{"n_layer": 14, "d_model": 320, "n_experts": 64, "experts_per_token": 4, "d_expert": 48, "d_shared_expert": 0, "activation": "swiglu", "moe_layers": [0, 1, 2, 3, 4, 5, 6, 7, 8, 9, 10, 11, 12, 13], "router_score": "softmax", "normalize_top_k": true, "routed_scale": 1.0, "balance_loss": 0.00291, "balance_bias": false, "init_std_router": 0.011, "lr_router": 0.0011, "n_head": 5, "n_kv_head": 1, "head_dim": 64, "vocab_size": 2048, "norm": "rmsnorm", "norm_place": "pre", "norm_eps": 1e-05, "positions": "rope", "rope_base": 10000.0, "rope_fraction": 1.0, "qk_norm": true, "attn_scale": 0.125, "tie_embeddings": false, "parallel_block": false, "init": "uniform", "init_std_qkv": 0.0325, "init_std_o": 0.0325, "init_std_up": 0.0325, "init_std_down": 0.0201, "optimizer": "soap_variant", "lr": 0.00517, "lr_mult_o": 0.715, "beta1": 0.95, "beta2": 0.99, "lr_head": 0.00728, "warmup_steps": 50, "schedule": "wsd", "decay_fraction": 0.726, "decay_shape": "linear", "final_lr_fraction": 0.0, "batch_tokens": 65536, "seq_len": 1024, "doc_mask": true, "train_tokens": 339900000, "steps": 5187, "dataset": "wikipedia_en"}
Below are experts of layer 6 (counted from 0) of a mixture-of-experts language model. Rows are named router (the router's row for the expert) and show model dimensions 160-319. Each number is 200 + 40 x the weight over its row's rms, rounded and kept within 0 to 999.
After each expert's rows: "comes before" lists some tokens at least twice as common just after its tokens as in all text. This comes from a sample of Wikipedia text that the model never trained on. Tokens count by the router's weight.

# expert 25
router,160,204,201,178,191,154,214,184,161,140,150,218,258,147,209,168,212,219,165,257,130,285,156,191,216,106,220,173,127,177,188,195,251,212,167,236,221,223,235,160,161,140,161,227,130,283,206,192,208,174,133,260,170,289,116,201,200,203,173,191,195,187,183,176,134,230,189,176,217,112,241,261,155,175,153,219,221,163,236,202,188,209,225,212,253,276,195,201,169,186,203,237,163,246,236,222,111,212,211,144,181,229,176,198,189,226,195,210,301,194,202,205,278,185,214,188,216,234,211,200,229,231,152,261,227,138,153,150,177,186,149,218,167,209,198,194,205,230,130,231,206,132,242,157,215,211,154,157,255,131,195,137,251,174,230,182,308,200,200,195
comes before: " the", "er", " of", " Africa", " a", "west"

# expert 23
router,223,278,184,266,188,266,228,200,204,243,243,149,196,294,164,184,172,188,185,123,199,130,200,267,270,118,267,258,218,157,165,139,193,186,220,243,175,270,176,238,221,244,303,227,240,215,191,184,226,269,176,165,230,219,289,197,208,257,211,215,222,271,237,204,203,240,215,287,152,197,223,239,176,187,237,214,248,155,237,99,185,263,202,137,230,199,176,206,269,209,191,121,172,206,208,188,213,187,270,125,217,212,200,151,163,176,192,222,178,176,258,203,232,203,246,194,252,258,217,146,271,190,211,154,105,206,266,204,204,153,124,124,196,136,189,235,167,221,158,239,182,248,257,215,188,259,165,208,145,211,210,129,188,188,177,230,159,209,265,249
comes before: "s", " of", ",", ".", " to", " in"

# expert 56
router,176,155,214,250,156,206,253,152,295,208,194,232,234,201,196,201,203,170,253,227,257,238,169,158,219,220,188,164,220,210,160,147,193,152,204,226,205,173,213,243,182,254,174,202,114,116,228,122,206,168,154,137,174,251,250,171,41,166,223,234,161,216,287,215,222,147,154,179,228,136,204,267,196,267,216,191,146,219,133,230,188,155,151,199,136,218,132,229,277,205,189,237,168,209,188,163,253,243,172,166,182,183,264,202,165,132,212,190,265,209,231,149,247,267,252,129,201,144,207,230,204,164,166,228,148,165,270,224,249,195,262,267,201,224,239,212,176,131,227,203,182,247,133,273,230,211,190,242,168,202,177,165,206,195,140,195,154,181,267,178
comes before: "\n", " The", " He", " In", " It", " This"

# expert 51
router,227,210,226,188,178,185,189,179,150,215,160,143,141,236,170,237,215,252,245,172,158,187,204,227,237,166,153,161,209,206,150,173,269,247,176,216,237,215,222,213,207,184,249,181,185,204,232,193,177,218,189,201,182,203,237,242,217,256,189,202,201,265,272,243,175,139,269,219,147,191,206,222,202,209,124,192,246,196,187,183,216,186,223,170,248,261,153,212,122,229,164,211,163,150,157,299,224,170,153,101,238,209,225,163,233,246,188,258,146,195,219,233,151,157,249,224,221,214,273,235,194,180,196,217,182,171,222,244,154,182,162,274,265,217,208,117,227,175,262,213,190,252,254,187,233,239,153,166,168,175,145,266,283,249,102,209,219,129,209,278
comes before: ",", ".", " of", " and", " in", ":"

# expert 3
router,220,235,187,205,166,213,148,225,214,245,219,167,203,265,206,158,258,152,156,237,156,242,200,240,254,201,125,221,197,140,185,175,138,238,204,119,168,241,185,287,210,270,197,165,89,227,184,278,202,220,237,197,210,228,148,157,226,178,261,211,244,159,227,151,260,160,278,265,272,172,183,255,174,178,236,135,218,221,192,234,230,228,171,151,179,211,191,237,179,266,235,206,189,169,206,221,162,221,215,206,202,172,158,249,156,169,171,158,151,157,207,248,173,196,214,256,212,236,206,201,146,152,193,235,137,116,221,197,251,171,198,321,215,176,195,217,147,136,198,196,197,207,259,221,285,241,195,184,180,148,172,229,226,255,235,194,167,124,158,160
comes before: " |", ",", " (", "á", "ive", "z"

# expert 26
router,194,247,195,157,219,154,198,198,208,234,218,263,237,170,225,187,212,197,153,157,201,220,149,147,269,247,200,229,177,183,202,254,199,234,182,214,157,297,257,213,197,179,148,228,206,222,176,255,160,148,191,208,110,185,124,185,220,161,145,171,173,104,132,238,212,283,245,235,153,285,211,237,191,193,99,158,196,217,212,143,295,210,171,192,224,166,215,188,251,217,193,232,251,154,196,258,198,249,189,216,182,159,171,222,179,257,154,227,214,230,206,227,162,246,144,201,238,272,226,230,101,260,196,261,138,174,140,201,277,171,172,228,227,248,219,266,229,234,154,129,166,200,158,225,225,193,173,178,226,198,137,170,191,223,208,234,166,150,256,126
comes before: " |", ".", ";", ",", ")", "%"

# expert 13
router,217,207,185,148,188,273,238,175,216,240,255,250,184,220,255,244,173,257,126,206,212,246,248,233,203,239,164,192,246,236,198,261,187,221,169,212,246,147,214,241,256,166,240,278,155,194,209,248,167,157,258,288,175,152,147,234,187,244,250,223,195,210,202,217,207,160,184,180,176,217,167,202,176,122,216,249,166,154,294,257,207,193,224,178,167,234,204,188,249,248,237,225,202,135,199,175,130,202,174,254,176,240,242,193,155,255,247,258,119,221,169,201,215,153,226,224,235,242,141,173,234,155,242,177,248,249,200,152,239,260,160,154,182,211,238,233,144,197,145,193,175,125,257,167,209,249,257,176,195,210,202,158,232,237,176,189,156,163,228,178
comes before: " ", "cc", "c", " re", " be", " f"

# expert 43
router,178,219,199,158,196,172,289,169,186,186,221,152,155,277,259,211,203,249,259,123,203,132,194,263,251,114,132,227,221,259,231,225,216,239,253,193,193,232,201,178,215,239,209,115,172,149,182,238,214,195,259,142,219,223,181,215,237,198,225,212,227,208,132,204,167,225,137,169,177,148,217,172,174,173,208,182,117,234,222,132,223,239,213,260,237,144,113,185,250,189,183,101,207,230,158,154,211,157,200,102,175,243,185,138,201,215,173,233,200,196,246,184,287,177,252,283,236,235,227,255,221,261,158,192,195,175,228,129,167,146,209,147,221,190,184,227,148,240,120,203,190,241,274,192,168,126,203,247,199,234,153,180,248,216,150,146,178,238,242,288
comes before: " the", " by", " to", " a", " in", " on"

# expert 27
router,150,139,181,155,180,172,141,183,254,128,207,208,146,230,280,213,228,107,192,220,220,223,216,152,195,208,215,245,200,215,149,257,250,186,241,214,194,137,181,175,197,179,180,114,225,153,186,189,252,191,187,137,156,194,180,215,182,224,91,190,173,174,151,189,162,173,222,209,212,181,183,172,182,264,206,222,219,192,170,205,258,190,135,243,194,194,151,227,204,250,176,194,229,199,215,186,203,164,134,210,269,224,145,234,163,268,165,251,204,244,220,203,241,191,181,225,217,206,150,161,245,150,165,182,199,110,142,250,141,240,207,245,214,214,229,227,224,155,201,221,196,198,193,211,218,238,198,243,211,151,243,251,213,178,153,165,254,194,162,226
comes before: " the", " ", " and", " he", " a", " 19"

# expert 61
router,155,224,169,203,161,253,204,190,263,217,98,241,243,200,189,153,222,183,163,238,200,225,165,138,265,248,202,269,226,203,202,213,200,164,186,208,192,205,166,207,267,190,223,201,247,226,208,212,157,163,173,241,183,235,201,163,217,216,177,177,218,226,175,212,150,231,237,304,227,202,247,205,149,190,168,201,295,189,244,116,213,225,229,202,260,193,193,191,219,188,102,197,313,97,139,154,180,153,254,234,231,201,150,264,220,164,156,274,168,270,158,213,172,213,247,247,211,208,141,215,201,157,286,265,170,304,205,180,185,172,236,164,167,219,198,219,234,223,197,192,248,158,183,192,234,134,161,225,212,193,177,95,148,194,118,213,133,117,270,242
comes before: " |", ",", "t", ";", " (", ":"

# expert 29
router,173,186,177,218,211,252,240,166,217,239,214,182,173,196,171,231,223,171,156,175,153,192,151,179,223,189,228,249,208,216,233,233,222,171,219,75,178,295,163,157,166,226,245,238,244,207,203,289,199,210,181,161,223,168,210,242,131,181,210,179,232,179,289,231,282,191,262,197,236,201,233,201,182,246,139,238,242,123,216,185,155,196,164,183,213,143,201,147,280,140,166,220,222,245,141,148,252,219,165,86,215,179,124,273,176,140,189,196,152,211,183,165,234,176,220,198,199,112,203,180,191,243,194,212,163,198,254,205,249,162,229,207,217,195,171,193,191,209,173,218,210,220,246,262,194,214,188,120,186,184,185,225,198,237,197,208,240,224,165,204
comes before: ",", ".", " |", " of", ")", ":"

# expert 11
router,184,185,193,185,124,122,142,191,193,238,282,214,212,178,187,193,251,240,232,237,236,175,128,262,218,256,164,170,95,198,194,183,178,182,209,184,196,205,269,252,204,203,176,264,169,255,238,255,183,98,213,208,234,268,206,125,118,210,156,203,238,249,191,237,213,213,192,294,150,192,214,252,189,168,160,249,203,165,228,241,224,191,240,204,174,231,164,154,189,167,132,201,270,154,246,188,173,255,243,204,193,175,214,150,131,148,154,205,255,241,190,217,233,174,258,243,145,159,147,206,263,182,189,187,174,197,245,189,201,259,225,159,204,205,228,273,161,249,254,221,180,239,161,221,234,141,148,227,261,159,229,254,275,212,161,172,305,255,210,175
comes before: "\n", " The", "5", " \"", " 19", " 1"

# expert 49
router,229,190,205,176,172,134,233,227,150,221,84,199,202,228,234,238,154,243,181,125,190,188,265,201,253,183,195,229,255,229,169,155,217,208,219,224,151,143,132,141,197,176,177,192,206,146,173,231,149,215,215,166,248,155,266,257,188,229,195,204,171,240,182,196,199,119,199,210,200,132,182,275,200,252,224,186,174,166,207,150,245,203,171,170,211,195,223,204,150,228,150,146,173,234,212,199,214,185,261,121,199,283,183,238,192,190,213,205,283,224,248,155,274,253,135,238,224,140,97,185,200,205,230,246,189,193,102,191,139,212,194,174,177,197,222,141,193,201,154,206,148,220,238,138,223,192,197,263,235,294,187,177,202,206,180,209,153,261,220,245
comes before: " the", " a", " ", " an", " been", " his"

# expert 4
router,163,198,197,226,169,222,243,209,172,223,311,179,214,159,192,130,234,217,192,190,198,222,211,218,201,220,153,250,192,148,262,219,190,225,236,117,158,155,229,174,181,171,220,171,166,194,224,261,216,242,219,148,227,237,204,168,215,219,256,166,151,196,169,214,243,140,258,165,153,215,274,255,172,229,175,212,206,152,271,169,195,229,221,258,255,205,108,182,230,206,217,210,205,151,171,143,137,133,248,156,263,253,164,204,144,131,147,212,208,160,214,190,187,263,250,247,225,208,227,145,174,200,196,270,119,150,255,201,121,218,229,194,127,175,187,249,149,203,198,227,254,185,226,177,226,226,172,156,253,201,188,231,231,223,222,204,263,252,214,196
comes before: " the", " 19", " 18", " a", " his", "dependent"

# expert 9
router,205,229,158,216,234,250,173,225,280,251,161,240,137,266,270,240,215,133,243,247,293,234,249,154,234,155,202,236,271,205,158,217,228,223,183,147,196,170,255,216,158,175,237,192,158,147,212,119,177,193,143,139,140,177,249,146,92,203,206,189,179,221,228,189,225,125,271,232,240,118,182,146,192,259,262,173,182,250,162,216,225,190,152,147,219,243,124,221,206,234,157,232,132,194,177,192,221,165,220,226,195,163,122,172,185,194,240,212,244,242,221,172,287,257,215,210,171,231,171,199,158,169,144,255,216,214,235,205,184,203,233,168,208,181,222,233,250,207,184,226,128,246,203,234,203,238,201,272,212,301,258,195,179,156,196,185,232,159,211,148
comes before: "\n", " and", " The", " the", " which", " but"

# expert 1
router,176,211,157,198,182,217,203,219,212,193,250,247,215,180,213,106,236,248,132,148,185,192,264,233,234,203,161,142,245,256,185,174,233,233,236,196,232,201,87,272,176,119,164,217,236,232,243,227,198,146,151,224,229,243,214,207,189,229,124,247,192,273,136,193,138,242,121,172,146,265,223,145,161,120,252,204,103,216,294,255,199,146,189,207,221,215,241,238,147,241,155,221,183,211,167,180,133,203,156,200,249,240,214,225,303,215,239,238,181,221,142,220,222,221,180,249,168,220,222,154,202,248,272,205,206,205,163,210,207,177,171,200,143,244,198,181,218,237,185,251,273,180,241,152,220,132,211,200,213,190,241,199,244,171,173,254,287,234,230,177
comes before: " ", " the", " first", " f", " re", " United"

# expert 20
router,195,138,218,213,172,213,212,177,181,228,180,179,203,203,195,220,218,234,152,190,181,181,205,141,172,133,230,196,171,159,175,190,228,168,182,201,199,229,228,203,229,247,233,230,225,240,200,64,200,231,125,160,194,184,304,297,203,190,206,235,198,114,280,169,212,180,232,175,188,215,210,138,186,214,223,215,155,130,213,192,141,219,194,171,207,182,139,187,230,103,202,150,196,191,163,174,280,164,154,117,227,156,150,174,191,265,185,165,174,252,259,178,230,185,175,143,214,171,202,158,232,266,199,161,198,234,230,134,257,216,187,199,241,228,165,181,155,206,218,184,165,242,217,216,169,212,181,199,197,243,146,134,241,196,154,306,172,211,230,178
comes before: "s", " of", "ed", ",", ".", " in"